From a checkpoint of a small mixture-of-experts model trained on Wikipedia.
Size: width 256, vocabulary 32768.
Experts: 128 squared ReLU neurons an expert, 3 picks a token.
Below are experts of layer 4 (counted from 0) of a mixture-of-experts language model. Rows are named router (the router's row for the expert), down (a neuron's output weights, with its number) and show model dimensions 0-255. Each number is 128 + 24 x the weight over its row's rms, rounded and kept within 0 to 255. Numbers have three digits each.
Before each expert's rows: a language model's description of what the expert responds to. This comes from a sample of Wikipedia text that the model never trained on.

# expert 11
Word-final plural endings and closing punctuation, such as -s, -es, -ers, -ies, and closing parentheses or commas after nouns.
router:108204114176140106111118126145168120159130067151134132140052128105151111112090124146153101143092121145108074178125121096142155133142160130094127111145132159103125118154090125134137097132156153148115063105156133159087126119158139147098164116131117086105125174107118134138142128173159163150102147130120142135105112132119137147133163098132168140074148144133167123119136125120160130078096137148163176086160087099131097104113129136136148129136133153118111119135132162143129116156133122147138122108144078135105109135131110142154112140154106120143150146107144100107140106155140136133168153139102122151098112093120129144136122174146139075148160137138134132154143104171160118147090128132145151111107095162102107139119124155159112116113127111105156161104106115167154133111142111
down0:110129151129122121159127121073155142113147111140133100148091136171097130154135172103136130120138124172137131137149125144145142186111092139132117117125101104133144147163197126139130132106162156108131124102116123126124132157148117092151145120125143132148143130098148145130166118108099164131107094152160135113142112114149106158106163141117146114137105151113119105145101101130105204113108131162179105090125130109115104159126138142107117120139138120116152111148137106135111159169140120191151090126095144160107118148135091085130135126159134112119164197085098089130130180158170115116124123113114134113141123181150098110142155124145140166148118158129117124104131131126131144113139142065092090112119182138183106141101126130171167135152103148179133145083138118140113152139133112
down1:160118151124060142092101150139147130140120141151130108132152168121096159157140133136140144143145120158125092120165129131101145087169111145113118130073114119160141129164102111121101089142140137143119162100119137125115135155121144168141145124147104117142141114137113131160098136121107150130133151139136114157165167128130128159125126158084147103191126132165156154157128166096151145096133159115125117090152122157108167143174131095114122170109133134136116115068113149127114134143106107132142144164091102171119094191152105158183146130117142147095111135104181141146111122110124154155067129143097130083101115160116099147141148160153143118132137140112147107159132141125132122116144115148151094125154126124074124168112113129121149136110123197125165081130151096130171141138149150
down2:141108140072171159126096138147148091135087141117141108135172160159114144141104142136107151161123137103116101133123106151169186136132101161116104161115141101115114116152114112152088073121125088142093129111137118142122101118126128127124159124123180121138101135093149108144081131115157068140169127112172129185140127120130105143140147105160157146155134126084114147122145151128179108103150104107106126125079151113110130130129137098113118134094134124154148112118122135161112136109106142086137187104071107139141163170189162150097130165173143103136138101131102124144153135119142145149150159144148118112151089099128108144129115120089101124105135129155092117120136093134099104112100096129136131115132138113104178095112144083105138142113113148133108093119103143113116101127075138

# expert 6
Single capital or initial letter starting a proper name or word, often after a pipe, "the" or "of": "T|rollhä", "D|igney", "C|racknell".
router:098110146137115136119116152114135098165165141121089127149128120125133074126112045123143099140132146132121154140177134120163152093127138131140128091166165125105116117131079123124116115170185106116136144143137105144110101098148110144110143149086143099110153190113108140185153131127163131133102094094126174103096136107136147132119129101179163133137138133147130108176123064118131104112148076129120127103149143154103117140130148113126161138137125125112083118140084121134160177166102142153156083098162094108107108092124110083148131130138132133166119133148087132138117167131155102135161147147137109122139131127124110141095102136112106138128162133180118129128084120157118108095137128175122134100166100103108091151097123178148117135113146122104117128116165122134129123113148138
down0:158101122137134128136160140152138122056097107143086102136160136115169101092124120111166168110162176104110107147115122134141114174131109092143133092129151120106133098130153113094081122153129107131116111152105122116121140145134089115171161119127068104111161188107126113157128168112117123107135108144120128105125118125109112102106118101138114133123153167131127127145160143107173119135122122131163124155128141103168145118112122123138125146136115121119156069149109106160099076082150134128082079140147134114107101126155130138103125085090103174127099123134128135140104107098151127135174052157110099088112114125147137117096117111147133121140114118102129155111134095158133097175143132138110125080090131154170110133133157155149166098071134119108099118128143132123151142159122104
down1:141154133101148143140125122122133128131160124126149084090191101122126069140162134119130130131122092152101117158167116147137139096125149111136158146124130124103132129126120143172146134120115123140155163102127096130100126121140126116104128098138100098107125074109141084121105123155143155137144139129131137104139129160077158121152111131148123093169157115098084119129102169191113117109122118141117153132126149166109119133124125155161139100154136087104125114099086126141171130142094147124143147065102096169125144108116145085135132153100157127108126140126114137111090112109114134111178119131171126113112101145100154147123181119094083163102132110109126114130146142132086114138101106125087113051142128142166131114122128127093094116073105120139171176146108090155170130158109094
down2:146160152127117143120138090107108123124108090152141115167136120137097145137113117165157117130113097194126088111147146091135140139124127111146120190135126081179123131109119151118096121111134122159130125136133140089112115107123149135158136140143107167130104143145142157130109134115110132057106127165132104123163106158132096115125107099095090132086139072115125162130108100133091118174115117144136079093154113107149139108162093108159074138132112153158174148138137153136154138130111125119106111112161163127147122131147133128138072130145083131109131090120147157130143165123107146144117131122152122151153142085138182131157136141103138158127148131132167127111088143088116120148127126152160122172153113062120134129134067147155132096153114147118130143152078129144134177149162157

# expert 0
Common topical nouns in stats, music and sports contexts, often in table headers or after pipes, such as position, album, season, population.
router:084162129131141089116162151145123122135104115183152124156143177119141102139137096125114120150129176108106087125126103109151122086152184075126128116138128123145103125172115106149129124160144140107176133159154168143107152109155145130083097150125145112142150094117077137123148115110120136116103116148145131146119090113092127123125102134136159126106129119117138111121153099140101105104121116146100149074136118115123110127120140123120121117142146164094140150140118117073153114113083172186129131133157068126088127112124102082165125114161110156173158121136102099086129134145111153130112132157161154113126171121103145171105108128121081105148145152129169141175109136163134143152119150126125162119174107137158101130108162152136127105097099110092135156101124077138147111134160118
down0:117128169133154078135135123141188140166119081144132132137162097159127112150114140110132159124131110128172128164090138130134147125123145190163144135117115121149123107110152121140131091117151126111184148089130127179170138137120109148127114181130132122103112124110103102103104115166178098184133130112123123124152108125133110136112099124144133090121094125127175139160127140146142141110116134154118106100095172174125141098097178165132144083120142112117104132120120111145106109119171119134115115144103176130120130117160112130138150098118133100127118093146159114134106081124101104128082088126134117149119148153146140142145128169185108143120142127121122139081134150152099083115178107110170111155133123091161120130129140184111140148113136142085119133083109165171163111150158118
down1:114125125117090113107147092106140102172138136091174117148133135110091120127140160119100131111092119114110128123093085085118117100137132132131108115115094136136099155177141156115117122123129094156121149126123140153132076149142122119132184106140158176155182120136125122120128160166109086131104135098142136135096085120118115159119130124155129105120153130129137133151144128137087114157148135162148111130113126105107129101112092148145148127110145159134099159126174147154101153109136128161114139093164145124111120057171110145108143126129152129186118132115140154143180122134130125180061116108151138141122107155154154136134137145130083150131101147072135164143113137107104146119156122154139117128144098158109080085122148080104151128138107144119124152178131090114157167149115066
down2:159116124148127110126109147132129131128155139126109133139103163124143127122083111150115118109113128148082123146123092147139104125153172150110130138094128154125126098099123087124134095098097136132136110110161138103129070129140147170149100136080146142162151156139144143138128146094165109151087160096102132102131139122102121098142104126120138087167086101114140145117110116145122149119120175133127138134140158072107156117146145099141170175177136084174098152130089133136114166127113095110124150143156131118130111104146122155102099121145130143109132095107088106098115099115124113116165098136158169134135101151126123134114113110134129152086143120156120117139107067125133102129131087162133163109102157084120134200070122125164146151144179136153126085186108106110151157097123113

# expert 38
Single letters and short pieces inside unusual foreign names (Ż|y|wioł, Ad|y|gea, Ibn U|q|ba) and " United" before States or Kingdom.
router:090118109153135118085124152098134079113094121133140116150164145121145125145127097157175109150122130131100145177148139107106114099137201140117134088082101147127158100150145097125101081147114148144171133110120054141085090134142105130100117108118160121130111132116136192139131114133106128155120121086124150136107093121111148119098141137145169133148145108098185104157113114112111089112092136136148160130145145112127091135124127165125134145120145177124119157126105086115174187117113151177129116089128142117112089099092103153128139103128105148142145149124095125098142132162126104151150132118112144118116101102110086142105124143143118108154126163135154106137108139115113155118148153116149166100121094164114093114115149116160128109112162099109125121111120067108172128106111136
down0:107166096148117170155102120119116045133047086116125118076163174145139134124174176155126126136136109132139161138106149120122139140138114120117119132112103091126098108160151089130097126122074134135141093131122103123100142108089138124120119089138126107113091140162133100093126127105132121132153142075119144121136152143122097125121148145128131101189140108105143139093149131118114110139109109090101129106136135084162093088167119128161072137097139125105134103092097127128107128154108090120174122163157145117141161122133132147089087145116149143085117116120168165141144135102127131129109139112114122147140114115158081172121128120129138135143116140155171130137096125144109143161120109146118128134116137082170093112140086134176142142112133095103110153097122164167135123145123123
down1:149123116107169129079155116115178141124123119167141089153137120129129116129138131121100148142119142133156122115110138126143113153097110182085157158124164164056145121119126107131114159123112115127109107117100149154146073109147116124113100154108085133129125146111126135150117128102155124109159106076110135111128132103105109145141176157114115091192120136127141164137124161132140128117144136109115100126095152143135157101168136142124110093118099120112173134163104134114129163112095096136159135172105138148140117194140140146127134133093111069121135101130150146173101159172151136098141131145130158115167117139117117116145146111134182156130119187149139157106110159149126122131084136166118115105153098145138146139099148106172112136124112116108075148165156139128133062171131121
down2:098139132146141128114098124158104149086099123127147164138134116127136146140101147102132140182122167114180117117144164100146155161158152092169140159144130126143140117132120134121101119149149160146146147085104083143106127133133192119109147142148145128141114116143129128099168123127128125117189126142115119135171111117126154092133151128115088143122155135171133125153149122128104109131108115089111137125102132110159137114110165088176106177100116121158140091138160156100102122153174074132120121110137084171151107163112133160112154121111104115101103158125134144097087156175126155154121091137156111120162150186116126098154163146146111110104099115168143081102142116121151125110141106184136120128094167133122123125136131132149145129093125161128131168129152083150165155093114092

# expert 47
Quantifiers, negation and sentence-opening words in prose, such as not, In, all, than, such, As, more.
router:174129130144148106134102135174108105126156087136085129161128124118104149135114121163133107163111155094100136164161072100146102095139116114126110125135130116118152130127100124154136134186143134130135084130129124138096128096123104161138096135119174109092147158138101142122140158116119137119114130120130148081088105121149122139110144108149161168107127110157126124155151132139104137094165085159112151122130103137101103146133125146145166168133189149128075127105105096086136142148119150138159097079129123133094128108082132113134099170131114155150164132154086097132102136150140118169137153156148136121111101124103112135131078130113112116135141156106147134148127169169146098116135148156079179118121139119083120114106179147171096156102101097097137103131122105130131123075102164
down0:114102150131134151166162147143141135141132143101155147154143130155111124122094158097086126103146131151126089139153097130111119142144104107163140174121137132137113176124118100125141141133141118117137147133110112096120105154114106167132104129147131159128126154178121148108161138130132151139151111157095118168127130095128127112141141144058089130175149128167117200134115127123100105150097138127115140143146142107164135126150095139157082084087174118140121130073122117129146094114148102066124125113079139130150161120113130173193107158144116114109137139118158158123143094162087121185128103171128141144071157155084134123112130093129094129117122130150138131129125136155109163104150158098103141159119147140086144075107142158099130127158125104149111108118144159132120168120118144
down1:156121115124115131129101148151138067170089142128116152104112154162129106156120121155110130117129104149169167127114131134133120129159120131131113148105165148117121120136115088181112146169159112090098127135122155126102126154119149126148123114137136166179075116132156111090118097084114124121156129085123092112154127134144123119170143127137121159114110109149124110121133114149130111099099116130172144148122133105108105101179137138127142047090119090115120147121066076134101105175152116149121102115116144080141118128149136119151118099118110143165152069154164128150145132148137124139143139107150096083162136153105121089123154114139142129144149097125136191111115132118153095135144122108120159142154127115149129156130162093082150094199132150094149107139110101122111097115130103
down2:154102115154114154125117129106100137113136119119156129107102104116117122132105160065152123119140134164147120123137139154161097134110109129117161130156139147132126148147133140152148168154138104106145150112129118110104102155099138103148133139123126125136171087180107114159101142151136125103091146197153116105104161101108136099140116167146178154147104147102134151094122102172117204159109115092150147132112116127166130156164096087106148149122122107156147104130187158142105157127116121111100141103138114128126168144150133176102170121114133117102157145112162079140137119151104112135141124127107101108104128135112094130164134142126114171136178132143148199160137127140127139146163139118147144130092140141136117137135086132128135196095110111158146128137125123110102066177136110

# expert 16
Clause and list connectors such as and, or, but, which, who, and commas, especially the final and in a series.
router:132106125127132108129117137170126128139085096161016122161080119132154119085146145123136111134141144091112127144122119126144154103119144119133095138110122163076137086130067155178051095151113158143143112109163125150115101129138141125122114129123118105077148173093114134168130125155138152138112121129115142118102115118131124143121122102146126132128147127170158096154125133115104113121152115147105160150132140128112098130102150166119127135130157147114105168124103116100136158145109161155141099053150107104138105109132129137152138204107120151163129160168107122116106141143133117114140129129158129123164104113117134141123101111114126113152142122141111127150101074164137080124102098125116141101157132103106118148108093141184108127101125101113169132129109130138125102109119175
down0:156118140149105153078168136130119146118161134108091090158129096158130115163140113153119128128132114125118115114104124117099130163169163135101144138131062145123141177151103128107109064138141162136156133121123105101148142134117119149106143106161119136147088117117149145144085096132126124131085171150124155132098102112138158128181147144139100116116086166141122104117112118117107126121104094117096132135113159145119150131124132132106129099168101114124078079153165146131104128148159151118140116167138155119121112128182152117121114079189162111166106103127150119158128108174147116080143123085148177091129164118113134117110162126113140106124148126147104144098128124092116064134144159112125139125122099099127097116100108157102079120153122157139167133104165161105136149148148111
down1:133127065130145152123152124107113102110148136113113089148130098138135143164143122153122110102121108142119124055135108128102159148114100132111157108157099124097115115161166106168157109121115108099136130094157103116126092137142143159113106125179172145124148147095123150066122110140110170128140145140079158087131160110128112140140181137125166055099154142119129177093117109172082125146123159121156163131156116106153127129129118080120139131110118133134090102122103132162124112115128128112094104123162116116123121137131145119168122135133128102127125102089131142064153120134154162162137138181139118134085124110158165136105127095127140129123088091106139129135116101112127174120147143109082112134131102096107100116114136150098167177132177117131118112141140092101118150123126100
down2:144091097150156142131140154155147182114123141126148094110191127117116136139125145123147172119104116098105112161141126158146137122167120127131080084120147096140170048106159099166111127084124140114107131115195163097129117114119163125142072149122121137134113132118066121145108113120132110114143141131137147140163114124114135130140136115100104141147144184162125157137122166124117142145129119096101121071153157151105127089125130103130125130164087160149148136124100118155138117168145132139125137137134088156149170140170089127105110103157139196077113100124182093136173110131136152151145150133139139108099117122086141104139090140129160117108134120128135128149145121117101138115120133145125149127113126138158115157131154115094130172136088121188144135129090113134140117113135157

# expert 30
Word pieces inside Japanese, Chinese, Indian and African names (Hon|sh|u, Okin|osh|ima, y|uan), plus raw multibyte CJK/Thai bytes and year ranges.
router:130136109120097046114100145163157098101123139143089132157135129083169137141121108157142096148111146090140152140162124112105095126144153082120085105128112161109124146153100122146109135148122145187149099063146092145155128141167162123098118152134155117087114122087116168139138175171117125092103148137151139152117112109114059146115131097135133128118156125118126142105153145124095103104153131157141120119160142107116135087131168159098161130141134161083125160140114122090165124124110134163112112137164104119091091089155130148141103113118124148137106149168087119082150153094131102091122142141148139109126096132098130117105090125127181124135140122169112106148139119132090106128121145156112181121120105146148119125119136162147103117094109137136090123112125136140127095125107146
down0:125125135118103140107136091146124136138112102105112097137079131154184134162162104119098105142110096136129103120120140138155086103135163132136165111155157126179140146126110112144145145122144197163128095145126132115116111134126135123065180114108115147122114102139146157138104086150149165101127160124137116115154156094123100127146153143111124128079136074121140158102149177088099154134154134140187143140163104100116097127072133123157105116127130131108155126077158148154121153130142137144138139125135109143136103148140101106144123075155107181116166116112184130153112126099154162128121152116089123133128129096063121178110159111118121161153108129149156159123130114121118127097193099138093111121158097127132137169137132120129120132149134139129105138148115132132092144161099138
down1:106111149118114143147103118102133125135164131122163155110113125152160122152113113103148134113092122103152173164123126167113110096159100111174125124141125163104138097131133115101156157106104147143121122133109125114150108137079152133169154099131156108133121117124144141137111141075194125118177134123087142150146133127110108130131114068133095126104138128138124113150118121107136108146128134136139098115091160129131125104155111131089151180089140080101157119160089143112120126093133149093148125153105097118128210103158082137096118101129097140149126153139153141149079114142161132118111145129148160133102150078116122086095150152127160155103122099094098052152127144107147147094154145145142088146123087164132144118089129125103129138127146150132126137100154172162098136129156123
down2:120104097130132102127117120128111146170150131174119151090117118146123109093148112096134133076136132085102062132158122146085141152147117112157126107145166102115112149141160140105136139108129113118131093155138177113148138071160111140163101120176113142123092088102148108145131135144117121141155103102167126122104116140145071141125152133122181059135164079157125169133113123168162140130161123089159111137135098154105106128122086155116136136115076126112155134155108163139130103126151129167124125131139108190127099130112126135153164134147135151111131123116113161146135135175128122133115107112111110165099153169110140121163119160096129176095127141124105096095104131135083093104172115151144128113127102145148140126136109159111127137158127151125095086111129145168155137104108118

# expert 35
Capitalized first syllables that begin names of people and places, such as Bar, Kar, Paw, Sch, Steph.
router:118129120165122114108149129116101105125151097121092134166130179112142103132129088132130110156102129075111155139133114124106127104110124087113116088141154116131095130144127106138137099162134141147137137136155123133085138133151131122107128137115133113109133144103130113167155122160126167137125131078160155092125132113132137138100142066139164149135146137176153118157120148096114122103141133152120154129167156151115142126118139124116145126179140163118060113121113119134135114139089123125146125091121109114110150103103112083138095128125118152133127150157100097106123146135146173122156179149139136081115082126123155145111058120148090100132171197136149119115127082141127097097126183196114125109168120092111055164113115096144140117112106118126115131122125113169149105100103159
down0:153140129104102142092107112097143122130111122117146094112106170142143134140143149107113147079118119141149130138141118108097153103083163091124115159110172121119130110067119117169105100131110127164156152099135132146150124135121133096149102090123158179120103162132126135165147134088128069128087152089105144144115124149164149100132153129086170146167127120120122138112105099173147166144112120106163119145114116128133190119142135095140162153146091138189095100153153119118130101142102138119089156128108132152143123071133093113089127109107137131118086151095126127102122082151138117155132129124115125161097135137119145133127118184129092160122107128108160117133153128087151159147100106146146145147144100119124136095108116152127096158107110162185101102146129123133118132146154187
down1:116120174155123152145168134114134143137165140140126122125112123138131175139128126159163124108137106110085087091170136103124141153077118144173139165123108148111151105165137114119157094124083136133159154126143103140133159104127110164110111120134081093126150142155108132097126110127136167109079112145144128101105152173125139151191130102133103145136131130095112095123088125123066140173087135154093150102131147159126150159143153081136121128107128150132141110105095144109097093153111141171118107105153148151157144118208124110121124114141092121117179121119104113141100117108107122176111130143099078098115108130131114132143117087128144138124145145083166094145146152122156140123093121131125087140147119171136143117111120135124133135129074134159137118098121188119118144144141167
down2:128105127132174124109110130146176121132142154111094135097131165067122085117081126113116123153161169112133088126149102147091141152151095087118136129094127130143101124125111167129111136102131142110160136145149137092173111126100119135168128091148144120153120139141112154136159084097171117124167135121096103148141072103109131129124066122115112158159107143137148115146128156095085129108162120099084100139135120107147131149175115129162157133097143089091087119092105127108095155141128117089126126112127108084160129145127114099140120121120123130134165102118160156092124140077085113124121151109143118133125158145169083135144121098146118156125132143094181150102129118112127103119131142078119110121168065117133109134129099130127092136144118140126115144143141111120138146104130054

# expert 7
Byte fragments of Japanese, Thai, Greek, Arabic and accented characters, plus foreign articles de, La and LaTeX markers like _{.
router:113134094125120138117150152084101112181122105135114152151120161147156076124111091130175112137076137142126104125176109108168127113126150128148085091158135124110107109130083138153121098122147136152162140103128118119155144120135118080056112161086142106099112142138096112126152142154127148106130133111159140068126117103095148159123128097164119145124114108109083120149125094110098084130137077163159134124131106151107090108110100159082130155132134167113128102189058135109130145147113114147132093081121126093113117096100123101135125137139132144126161157176111128107124100173121143136140167131129143122135075087125110118104070095139140114141128127148112125151154124136128121122118124144126146118159125097093116124100121153158156106107133091128148119142131097136100122091127134
down0:152145163140138095165142122124135098151097110130164172170047149087138152102093119144132136097129132126111130115142094093126103129150150130089133163143144129131112160098185152133084128100115157115163134147130132154141133172120155101097097106128096193168120156072102135146157162182115168134157125074158131167144172093130112122125130172133158108094161140174164143145162106128133111118132137131128113178132147153129156126123132152124127116145162148171127128137118099156134104125130134115102136133081127135099127139121134130147135129132122107135135126107147144095119129123124160173139097142093114183125135141133128097127169137120137138073130128127157161109186111144122169156130143137143174106129114121102124163109123159151129133139136097132142161119094172135125141129126116
down1:116128122139142129106101120126118137160068142112149141115157138075169102174148113059111131096121146112130103149132157138100119120162134089125138149109132140156102155134132138156106124082141132128158119142127142114107135124142075197083091119113136116140157156145133118136147137134114115115110066097147130125182120145129118127164082167110151137118145150087148105164138097096127154132121149118102142141142095109101145130107160109123119104130123128125118159053129105136118158126108118121076169102100130132112162115112146153146154140095099103135117084164137112128157079136106155131102171148108149124117126160180150122152182129131135115131118149126121169103134150107161171154131126116146134133077152072119134168099076085130112126100132136113110134134126117118119143142128124
down2:148094107140122146133099083129128148140117134134161121122095129163127127129185163118159158127153116157135174101142148123153153178136143131133101128138144130107099068115145125147095172126145109111131153141099137119117128148126127127074121145140094065145127118115150119123131102090105146156123156134099066134152150145137105120128122125137110136108099088122154113126163149124132124110121180193109107142125119102143107115114137167133123079151138153094129098135130138112087145106114135129131154156092125104104139157142085131110094111122154110146155143113142110111134109119145106180150148163108133146130155155107128129136145101128094114113131117084156087063145096103146108086143147151105140165148129122131052174160100100146181120120114163092124099173109128126110131115107157

# expert 43
Capital letters, uppercase abbreviations and word pieces after capitals in section headings and infoboxes, such as Format, Origins, ENG, MPC, °W.
router:123144138132118120121113135140168113153117086163075164123099153108186111099129109130133085131108133098149116134135081117165103126135128122140094115151138141104143117152096110133085140146144138108112148159141130151120128090148149081088097134094153125125105126124072188124159175120155122125113125115141150142087130143161098172094139146139123153151114109109150085146123166106124107108136067150171124099164129160124132084119125110083126153130155140107146121112131105117152172128088149155162143132175048120101117115138111140122112147133092126142162146145090106130118108122187160132131129166139135103152096125116162145135099102089119107124124134123168103145097122162117137158083172147094153103159118130149118160143133134148106110101141121117151135108126146139111105113145111
down0:108138135149095138145111123099174097138103137129086128141167116134167171176124125115154146137145156139121102120124125132136131111118107092155127092167163154139137115127126172137125141108157139091181150107134154182190146130114137161106120134108146092112104134149130127124096130082145146172104146108128105126153155159161140119112113133112110163175141121131117096148134148121141148187158094123082155107116104124119105086124118085106127110130145157158133162144122108107101122145163156140164094106137120129110107127137166117113116118134082098118136125097161159116165117088115123120133128140137117099146153160111140132148133113200109122148130095130157153165121131119142136124112155114096082175115213122088144086145150145107161154089141103152118138147106125127117156151111134
down1:151112103077122128133092116107144140158113106136102151125155090109179167130128133123164145121131134132143117114192167141095154122093162133118139161171126178116122092162114174114078131093164165145098147124085158117146121119114127119135152102140165150134128120125118096161114143100093127139102108113137104124147095144142094093125147149144104123083134180141096133093112132113125126136134095158123113134124145137132120099116138120162157108096147148104121133130114116083106111120154145134096070098111088098088100118122111159157129107122146131143087147150123120174120116135127127162155119131135122123134090178120168131097109147111146125131120135113122064156112127143187121155123141128125177124197124158128130126138107147144129098116059100104106087152137141143152098128132112
down2:159130145106124126144087145124157141135111139140123147084123180118172155122144160131159154079121147115132141081091145129128131156131133103111114088119099128149116147125084139121102104132184104098155116147111119129147157133110191115091115081133194147134154134121116137127111129118118136120128141168168121096139084117163129133094138132121121179166133132119169107097085148139120191107167095150143131150108130144118111178152115140128125151119136069147085179139147110153172103142137151170175137114129144108127085108125143107156113130124161149138132083152130158153154100108141100117171102141124112133113140100114156119116094116146114113139110158137111152142104129111142097124125146130119133141180124158051165101147145124117119111138139121134108124141158107117110146119092151

# expert 17
"At", "under" and role nouns in career text, such as adviser at the Office, chair at the University, head coach, member.
router:123145105143137099114092115133111108122166127122131180152092156121123104123122160121150130129113134113114180109177119094160117134153118146136105109105080117133119093159084090139108129134094134124123102151149134138110083114129170122101151162127140112136141122115094156131154146174143153103104171127112124117105076101116095132111148124156163201144179111142161121154111129135075113123125073130158156103127125140152123083098125146132138124141145116123098178102116167124172130135152134161137118088157094125099120120131075131144110093121146127160116126145130134105132147163167101148163106136173149131123078113109165131112145136077136081143116173134133140132128093131137100114107124143131138102138092110146109143121142127177157133121144145122122156153143083137171109149075117
down0:139127124154119149156097107167118142106179113135175110150122141187124157098125108148139133127172124129124121093108164129131137131123119142097145163135134084104110093126121114158113091116130108141119138121111121167140085121126152205161103144169114129091127124143151129123147148137152127146141138123099150125155168162165163087167124128108175105143151085125132086124154141119177156081126111139130124130134165107143157099129147093125115133124125185131110115147137114114142108118077098190153127122136131117124144104053088120129152116202089140126091130099123140143118108112144114101138165140146152118129151114148128098116178144103177101132128130166134100138162100092121154169136137125142134140147119151110150127149153155158123144150085121094126108138101115148118139110141115
down1:147148091135156111125122138139142141204120145117135161162149137141101109163143175140077154125129150127150124127109101070116129129118088110134169177129164121120156101180106099110082088092149160101144161101109107133139160143139142131130095187125147116109132110103101119087129114105089113135120116154144146120128147081108163140115127111165144093133114123150147115136149153067130144118132076111120130162134112114119075125112097141099143151085176140099128122117152096126137118143144161133144110169157152116153098121157123125133122171071112089117105108101119119129130143133114122096121132128145116141122163119138173101148083153132143138108098129137133113141132166113152143075122167151084109095133145125135141101161066094124120145103108144119130136101147144132148136126137150
down2:137124105148135073140170100139177094153180147133125129122138095142108134108153146074125116106113114107142158111192093156155142146099110124133129127099091114115130154160143113160113157079139138109123137169147127122147154156120089142127098103144098131125145128140118209138152155113146131107096133144163126127139124110142139133122102134149091134078114102128142098136132136166101174124167140135106147121122148111123161136140138127133124158132161105119077133137168154137155102147132150106126152128090098091133132154085103137103107085125161148107101138153096094116120160174160096130160091145141100138119111148114137133137115157120149131123178121130152137071134142126107106137181125110119132171130099144125138118128138136129148161175092145090140159139131068128168142095127093

# expert 40
Forms of be, have and modals after a subject, such as was, is, were, has, can, especially in film and plot descriptions.
router:111154138164129076160123155161100111125126100127148141163109120102133103158129131170143101131129127143117175114130081121110121141148153122102086118129123140085131138132131140144084123153160126137112130133151149150094117106138120120101111132120171105137135155150129154120123161141116172147068160135111128159132131106149127142095157102162131156094149127097125134157100120106101127108131139136146166118145142113098119134131121182145130154132154199112134128159107115102137117146166132112152080087174106098111123126131111117143089179146089174169174119157121132132138141103144121174155125169138149116111089123102113141107132114114177107110110129122204130139091111152169131178137167148093146084133093151125103138110133164151098100128131092109162150126138109124102127117123171
down0:139099110185142139138202151118130096132132112104130118174141141143120128111142106143144087148167112124122102128106133096147127124121138130105137129123131190173139080100100113129150099132126160140083140127116136110080151110168137191112146096131090145130157102130153143099144136144130132129140124183138119102080166091156149105113117148110144115138128114122174148159075122100127146112137109151130131115142099139159116143143110165107098167156127136142157055115131172118132127123122132093089072123130142117134175151128141108139138158138179160159106133106097120135142114134135074110085112143118134151135126161124151119120148140142109151153116120148127126146127135117162152120106149150180104148127131109100145143130162185132129166109122094120161091125134133117140119154179088
down1:086145122063112091127142116129159162097141104149117121157148145146119078130158133109087116136125125177115142108140101119112126151174183102099160143129157149100133098144140141135115132110104087125111119103123143136154121121139102134159136154177095133156120165172166131109079161139140137134140120137102130140116154124165107111129116157092130153130129124100145131134129134142177131163139145098127087186139097112123156124141120088188110104134129109124174118123108138199102103131131172093118171084126122169127147121143162093135142123165113108104140124112143135160113117138112136108132106088136086140152106113129136113151119159111082114126154151130133090138087137104163128148160119133122111134134121141135147106077114067143108074121140138100080112143156126121132087133144131
down2:113089136112135125137121167138119110134122066149150164120125101140095087133150109131126121116128117116090111106147144178155128143131146099152120145164141109092086102169111114155119133174091174105109143150100125114128112094137113149102101118158133130053133135128119161140127081126154118103108126112116103111104167141106138100145103121160108148148107112110096113131110130147112117107148136104137149149159154149117135058125124151121072085158156094126130088089107076096078128118155135117165107114153086119149098126121117121127098111141141121076132127125109148129114175140140128140108103144134102147102119106159156137153136167125111118167209094126191119139185109129128126116141137142098143120151159126121111140103122171134139146133129098124158112125110163123125116132103150

# expert 32
Opening parentheses and quotes, hyphens, and word pieces at the start of compounds or names, such as -S in Gdansk-Sopot, (featuring.
router:101159139170085111106153143099118116099128149131112149136117124109128106168099113127149112137108125120108145132135130116157096094165149094108124138102143161090116140112098130167139095134155136164108094131135127144124083107146175135126135102118125098128079146102090117170130139122122139170139147110144143155094047129142169152135106107179145132127127104142125106201114093134099101114143129176124158107105110123123122127092147140115130187112107176117141155146086111080121153162129129113140114114147131100112138094130134149146096111071115127139129131197109060120115156129128144100152160128169157120128084109120151121121108133137106149132103139127118094148157109143157120084118139139108173104135126111112130173120174169149137124123142158102145127109147111142114113103118110
down0:142101163133141152156113125107114152146130118162110101155108130122159111078168120158171088146150141136126148159163103125177126153132168133135127150155136123141105126167106129137149112153136132129159157148125133126101145186134174144158091141139147114163136157152101099137127131124159121097132161115137152112146125159153141152118104128144139095147142144141068130136119108135096166163115139132088084119142135152106160137114108147134100156114134133152120148126154122064148120102119128120114109159054196105093138123142091105117144110111154134119175130141126135135101131115059135158120155184128123137110110095130141106163135137153107139150106128140142138110109146164120121160123115131140158098131116098124121151146172103097129052109143121120157078173116169128126107121105152
down1:118125106136154146168132132103113094125110127145156160159139109088119123143121143112104140117090140117099144132110152059102129148131106121149153139136109160154152136081139110124107108109086145118137150079127166121129147142164107163107116142114121114123131124097104141132101136134086108155124113140158161115159154131089139172103099112148091107111103127106103111110166089119134122136093124152140180109102116171137157110176093127104109128103113174110156114130127132144092117095161094119134131156091157165162143138098149114184120099158137140160088162115150144091109127121122181086151119098130139160121118112122116137166161144165111170111139096120136133131142148116122090110148117127131180082105110072098131143138171128157116136170157113160135111155123094091128138160111121
down2:126134105148129146121118113070107134095130121178123143117162104145156117165122147128141108138145146085106149135086167104141094146132134113106156130115126113126117131114103110148153097100109158131156152149151104135139086115109149092132129108154117128117119112126110139137112150126108151167120109173134108116165071088133127118150121082102157131130113137113080142110144140098114130124182068102141142153118107140055170128177092130108103102156099148120102125106125132117096187111127116116121103134110167163150120136099125107150128171136183129127155130137055122160117069141158106127114133111137144132096165157099109142149110117136128141132139100133168125127153106126149142090170110132143118116121176145078156135120156099140104154145151130134096170153135153132156113095118157